{
  "n_experts": 64,
  "moe_layers": [1, 2, 3, 4, 5, 6, 7, 8, 9],
  "init_std_router": 0.0344,
  "head_dim": 32,
  "rope_fraction": 0.25,
  "parallel_block": false,
  "init_std_up": 0.0319,
  "beta1": 0.95,
  "warmup_steps": 228,
  "schedule": "wsd",
  "decay_shape": "linear"
}
Below are experts of layer 4 (counted from 0) of a mixture-of-experts language model. Rows are named router (the router's row for the expert), down (a neuron's output weights, with its number) and show model dimensions 192-255. Each number is 128 + 24 x the weight over its row's rms, rounded and kept within 0 to 255. Numbers have three digits each.
After each expert's rows: "raises" lists some tokens whose logits its average output raises strongly, later layers aside. This comes from a sample of Wikipedia text that the model never trained on.

# expert 45
router:104118133104168164106109143126129134112144153139148128122123114162123135118132166106143134125130143121112130168157102177129143123096143164130131171099100091157120160137086126153168143086145116
down0:146138137075151149138113144091117128159108127165123130087146108152150139097114110032127140149151152124150145133142100140123150119108128178107076111177127154148134105131139152131088107177120145
down1:129126137109106139127135129101111135105105141152165082127141182115097135091120139185097156108161146105104104115120128112116152130132157097103134130125157103131156160102137135087088155105156086
down2:119098136083127102133122146111152165106156136163137126149144131167154090173159138162145107147140122124129116141177146116135121126122111179103124091090089154162094162132090118114115156101122089
down3:138141120131118129126100142105103138130094169141153118088132136124135122142139145105128135135135108158134084129136127148164137151088093123107133164087151162154117161131068111187119110118128134
down4:107114125127081123141150127157145120156109114142121099108118088116125147134174138186164136121126122148132145107135124103102122144153131070135127147108127142086137097146132100064119141134150136
down5:130139099154149129130120115143172128149133084115130132121100091101139135148158135164178127155097134149136163137109145101097108131154107096165108139157136135084150103143121125088126124135102167
down6:132098115126097067155121103146177166094154124100147176125123144139169113192150133077143122170140122142130093146110125119124085118157131129180111132160129124151129136097138107152128143167128123
down7:175127149133155127086123142094169097114155123122156158110148128165147108147133130063105151101076146134075092148143160135136138112065110162098114158106130140156128168104143154149105059172109118
down8:130093137133164132122106120139146152107113147147105158083129154164149091138114111047117138123159156124099168141121137111128138119133142146147141120131148156194139137123143154154092135147095161
down9:141129140128129103131109154111118130158091130128135111142124146113142124100101128059133131140101137152139111149125130100144131118131146186147135119127133111128152128133116128153117113130146128
raises: "=== ", "==", "== ", "===", "==== ", "In "

# expert 30
router:137102159115133138126136108147105075156143157137142157154105114138126129144154120129134117123124125123130113122149090153147092129076063142126135132169107121127100081148136139139168114172070136
down0:129147119145154137152151132154113145103109140176137099149136111146124149168097147097117159125112113096135147141163114113165130157140086132128143139112141123097116101145081100122095101115139117
down1:126093150152139120147115107151121126135127089099146107136128152136152148118171130116119115133116145127118151139101159134161109090110158178127104124110114142132138117151083144136152103141132122
down2:114120115148121133166145099180126078134120120083116141132133122113096126156156115141138096147119126088149123114125128138118106074124094122097128119133131162147147112147141118134120097162097175
down3:129163131105121118112137134125144129137113168132162139127122130115091135150112104165138113101139131104125106141111126130094089097177122092126159125117137139121111139119165154091161127170161171
down4:112128164149119154123126137147138073121131137124101214141109087207122143118116109137127144092109152083163144122124116110133100137090158032112148141094125069150122114136138141163121087123131118
down5:150140161157144138125141106116097099130107118140132123117103109157144136134125106152147159092164117104140166111137112154131115157126139137126139091109122115138108133146118137126120134152148118
down6:152118121138066136130086105142124087168100125164100160147118122114154168117129143162130157124135125148180133117117181136136126136119135113120146125149138121157148087096103112188117102146158090
down7:099182139130129138166129122154116128156122101107177120113150086140151057133152128129138134158132126132144139140173122118160080153103100123164109172127175112134104114116121103145162129153091150
down8:149127135104152122115101152145147135150130176131176188134137172115068098134143129109134155133167115158114099115135165114120149125106145125109180153117111147131115174093140125092172151075174169
down9:136128132124140128139165116105154087116136091117157112117178079128082120116146133093137164130123141137142145105124167136114168120164123121162107124171103144156164139139144144094138177134142119
raises: "in ", "to ", "until ", "for ", "since ", "the "

# expert 62
router:077111102105156148135144144131131143096136151102153175110102100091141115103111106119144094140120101137098141077097159160120135116083132145103117094156103142138102132101114119120122083178146121
down0:143132157074124128147099143126148135158137093160165140139168097151139130181149122132105145150120119101115100127105110155139111122154100147098106121099181080094142137097141171154096131153122107
down1:126164103158137137145153127108127143167101124198174146154148121135094153126113165119115136171185096130137081156113119135092118113128104112104168115122129095144120166092138101088120127121095127
down2:149189165076145099119117143106107113121081107090142103130126097123126152118135156109100119110139137108157086137093102138091140142161135106150110144159096121131167146157110139103135149134111114
down3:109139129197135126142124093121131126149136133144139102190139162099130077142139156080114089115137134101095109153162100169147138168095107147093156107114115168111145161137119153129115109167087123
down4:138075155096119090122156150122138150077140126150094148106152121115148142120120140151115161071151129174123099175153093116138099104155119081111131094115152142109143114105162090139151172152107105
down5:135128086121154123137135132141134149161092155158131155140166125126136167137140153129121086124145078079112105130130171126059157156164091103122138110159143109105136132121174116112142142123105164
down6:131166145158135184172105138162109130055123139111138148128156102135136126147132176159128163161111093139102155128085149121149103124114124149137130133157127141099121083088106135125146121173086148
down7:155126116124149074137119186155164167112103172104142161142113126141135182165135144171141140154150143126090123090114130099129139119122128116164123137099116139101162118080103113134084135136111124
down8:110099118144128113086103109123162143139154128149138147107075116118098143102133152119137135132123090109160115081111085138138132101107115110087134103119116130149156102087120112102140134132109144
down9:176131124151115116129120146121131132169122114163182141119134163099093138078152107104175098122134133144102122112094075104135101122169137101124110106119135091169110157108140134083078114175115127
raises: "level ", "level", "section "

# expert 50
router:135126148093199142159136104122085072139158132172151155106150139078155099114092110097099081119104130158154104115134136152098113102088103142102120127155111160138085082172147121175186107165125108
down0:120119168111126122185153124129123191124120075114131129144169127172131123139110106154107107107129109155094129132138112124114141109124088157149090138112128080127151115117114129151121136133134118
down1:155156098121173113153182121118127094150140086132120123107118116162183072120111140119147131102102141165139129105152095111135096145138150117094129133143140134107138104129106138075136130155117151
down2:095142148151122104159102110138115111146172151083105108140136122102141086188118154103113117136105136122113125114133152110120114139102122140102108151122111121119086149154164171110192116158120118
down3:129129136145110061078113112123103167135171125111124137141136117144122141144153145141121137114151122122094131143113110125093139146129157130119092118119126128127120156112109143107180111139164126
down4:125149113089184125108137171119156133093121143153147153127139097121119154111126145115165143130127128133146136105116153130105154151099174102124146158141138055117120117161054148091125119127094126
down5:193130120098101147142161117117158114138121148145147142109126136110109103108123134123132172144144154138125155135146139118084159110133121087125115147176116108160136175110144083128114097112144114
down6:105116082118079102145140143085161128111139126144119136116139103105078125158093132148098146126119106135119101149122165131121155103134142143093099171160159138128131144133118148132141136099174132
down7:141129149141129167107149129094141106126128114082136108108132110125100074151112108141131121131110129129127138118111143075156188159152152144145118186110107116143123109168094125135179098111106128
down8:169125116153136148136085153121084151110155105118121126118123155124183173146098090118094173107147122082102105136107110161111134108140139144107116117131159144136096123149134167058104142133116088
down9:150139150094152107145135123102122182144127135153113109125151100082148139093137091115100162113163108163102138116072111136118105118111140113103095119120115119112113110176138102133159070135106109
raises: "away ", "away", "incumb", "Gls", "ault ", "umed "

# expert 24
router:124116144142204130154134120121119108142171111144148158102139141107135080150107123103133100134136130172149145121107111139124086111087082164100129123137097139100082091162118101173141145129102122
down0:144137143106099110111094133107119142167139126124094099168121143107130124130125108147103111095103091188165123133171122091121136130149114148110134158144156144119124135102093125148170175152094119
down1:142123153151111205134171126128144145105109143127167111120113111117107083089125153136130120108096094149165159139126129128133157141123161128091166129135120170108172119147084124108154151169133103
down2:130103141173110163131133070117158185166145157139108118153121117162120142078147131150093132160121085172134145147128110157133131154141125146101104130130136122138109099161110081107081159082096150
down3:117118161140112153136144105137132143135147130156166109137162160081093117088153096086124122119151156134124114109115106136162113175119162101172120148109109155159140174139124170139104147112119154
down4:139146131129162092106103102090127118136132172156110101142116125140076113125122149141147145167150116210138126096109121118105128188127186168118132135102116157109111149141127179119097083127131119
down5:137123139105138138138089145121142113145138115089144118156132160146116155141110123142121160128129138096151125109125088163104140161107119103134097114167117153099140146131114088121081105117135114
down6:127112122172066131152158147119133097142116152137120123153149122140143117118144119162099156125153136085131126114087153125083116155152106128152155140134165094142116148160100134108130131091079181
down7:141138128124147078133168115083124126143160137124095097128152131148116126148144088181173126125106117096084090103180118175095158124114089144085166135132109149121150149142118091149125103095162136
down8:130140107084154139083141150081191165152139122142124166126145174115098142133116085093121085140140163143143101142179132160142117116143100121133117112102116134121122116111113110127101153137076151
down9:152099146136137165103134092129130140136119161179121128179162156170124126114154144138112120144154147118099113123133124155148150132131113095111119156141141124131110115119119092134089153088134065
raises: "ome ", "ological ", "ón ", "uch", "ot"

# expert 8
router:103134140141135100098104159151110179097121161112107123131145121155079146138075130100150158161122142122151099135129109123125106131171173148165126128108160127129096104104089147129164118156151139
down0:108132147134120137113092095102152177176113129137120133163122160158124098162113150071118120117119136128188123120134107088128179163105106147144149115132121119118138128126135106129124114133134186
down1:175165130151116119121142124165144132115144111132126135133141150109152137107141122109122136155149109162065116160094141113150092124105075141137157104133115115117138125144122127105111105103166120
down2:156120130119131143138067135096145105082105150111131104112145148164131101123100164146125135136112128090141107126114084146094080136126119144126122146124128088163147156151112151091142169111105144
down3:145129120096143149106097131139137106116160146163117175123133172125101114109116140065112199129124133150146150155134101157129115111112151183131092107146127150154143150138133172175171122147120121
down4:147169090155167137132193131165097186169187080151106067167104142130059134122123110134148128150122136128107134075161142119133124135126135141113114145097135135114132120087144137104133097144151100
down5:153102135120101150135117138134130104141123141158199105153133175120145139154138152149147140109142127147122097156091102113105076115144130090118081145133134101076163126132129117126133126126114093
down6:132124116160143135093104134097141126123143124123123170131109151131172145141144148107137168143114148136123158138087093147154111112095150143106116148171118118160120103151144108112175128165115159
down7:160100097129092147153128111117130103108151108105178116151143140145096132169159136195144114049112122153117155127143121144110105123120111102102175117128091118118154144163158135072120118089107092
down8:150109151122128176097074131065124166163068152161133143140149146116168093115161138137103171154140174139145099141116118108137124128130132152110101128143102096087155164099138156163131126139162119
down9:165120146133107119152149152179090084163172109104168137094134136140160147124159156131110079108156122155163151132141177122113146146103079098109132128124154116124120124151135102105118118090153110
raises: "- ", "| ", "|---|---|---|---"

# expert 36
router:083152153153142122138104078143178143142137163123176121105162100096149117138166099126107176104138116159115129142102142109099135154087104137124137096146150112085110159138130121173130169125103134
down0:161152115119139107180129124125096136128097112119163154127104146169152114120120118147131119112121125107161094166138141157092123136150117146125133115180144102148133113095157094125114112143152074
down1:113122138133125132141100103145118158118177095128142109133146142151112147151092153116129162142126097050136140105142155145172100184131140142177136110120149108133125123129092141118124131145109112
down2:124121133132140114136083151141135105122186114144120169146122113147132122130112103136155137155160145091118166144119068151133145152129126125106098082143081117135124119149145143181093072102096084
down3:166091103162157139171095162114173091126109076098136161136126120104134121095131133123097154143090113117115150160117141139128159153123193127192159134123115155101146127161059113158104128090099079
down4:116103137108119162132123102129122129174111137121153104129108162136129104154152124125145133133106119129161122154130165145115106135093112128119132136104168143089110104118122078140158183127113070
down5:120161134102149115091152155109144127139091144109146121124099168130133131161145115127152152144101114123103118138125154158107149054106119091130102124113122207120109156127151088126096161113115120
down6:131130154112126141099137077140145098120140137142146154130163142109139128144116148130161090176139139138133153104140123111167090142092134081147142118136135142126151108178122118135146167079085142
down7:127144157115136096125141107106123088095127135124144120147132137099125132181149130090089126111143113125112131122131093115198130115176163107104118111119096138168105111135120152094132116132111103
down8:144148153116081130093119161117129050144102145162117095080107143145156141113143117167092167132113114091149089139141108091133112075121129174139164133088128153148110119070113111154188103150142104
down9:121145125178124119131113179156129120153123158169109108114113157098127156150100146129155153103120121116114140096111061124133104112091126119129146156078134158128103161123079133134118133149166173
raises: "ary", "ember", "arc"

# expert 51
router:117165127118138121169139089156135112124130108118148108107116125129128122151132161112095151156154135126152158107109129085165150173090141166125096132161135134133107159136118092129087158084116134
down0:161137150149104099124117168150161132129148111132148164106149145102096125119148129117142128125142100099090138122085136163130111135137105106121179081148140137092138123145110131116099094142112152
down1:138120156122144143147110128100136167150080160140116147094139119128146186136132103109102137158101113109112122166171120112110119153165135077105111100154132100110150156129126106144104112146139095
down2:149137111124137120114097164086122140119125085122141105092109113088130117160119133162140123111105153125115120130132163120104179121110157117149163140116100153129140114083105093126171134142116100
down3:124143124136123155144151166138127138075150128126149131140140109115118144139143151105151127097115138121100166143086123135130097090132130117090165138129142113126123151141123145061129111148076095
down4:117108109086137106155130090117147138140132129116127139125102123138103142141113119130165151139159105151172108120108114143157099149079104158079128149112131118158109121128100152157084112139147120
down5:154133143112147104130084153101131117128153150145140169132156117152130172080164135168140084134128084155092090139117138109124138120124116157098138109121105095145187128146149108133081147152127084
down6:112123116120142103104154136128125122133108153180165142128136128127132100080139118091165120102128116129114151153107110144117161134125140096153113152167135141111139116149125115081133167143170114
down7:169156154142105154128136155138116127134092126125160159137174110116117170083150104144147133147120129126135164182092102143146101112135148072132165141107139137132126183117166133104109095128141112
down8:109096122133131101145106135153140081091142166145099131067089146152149037147100154138094110122177128150125148130098155165142145087133132109127114101127184140107142117138161161095162095084135129
down9:131099144144143162143140115127144128078178146154160072133111135103153110134142089128115105146128122125113109152106213098134149131112133114137120077179126159132144132139166134101101153141146099
raises: "the ", "home", "that ", "home ", "both ", "W"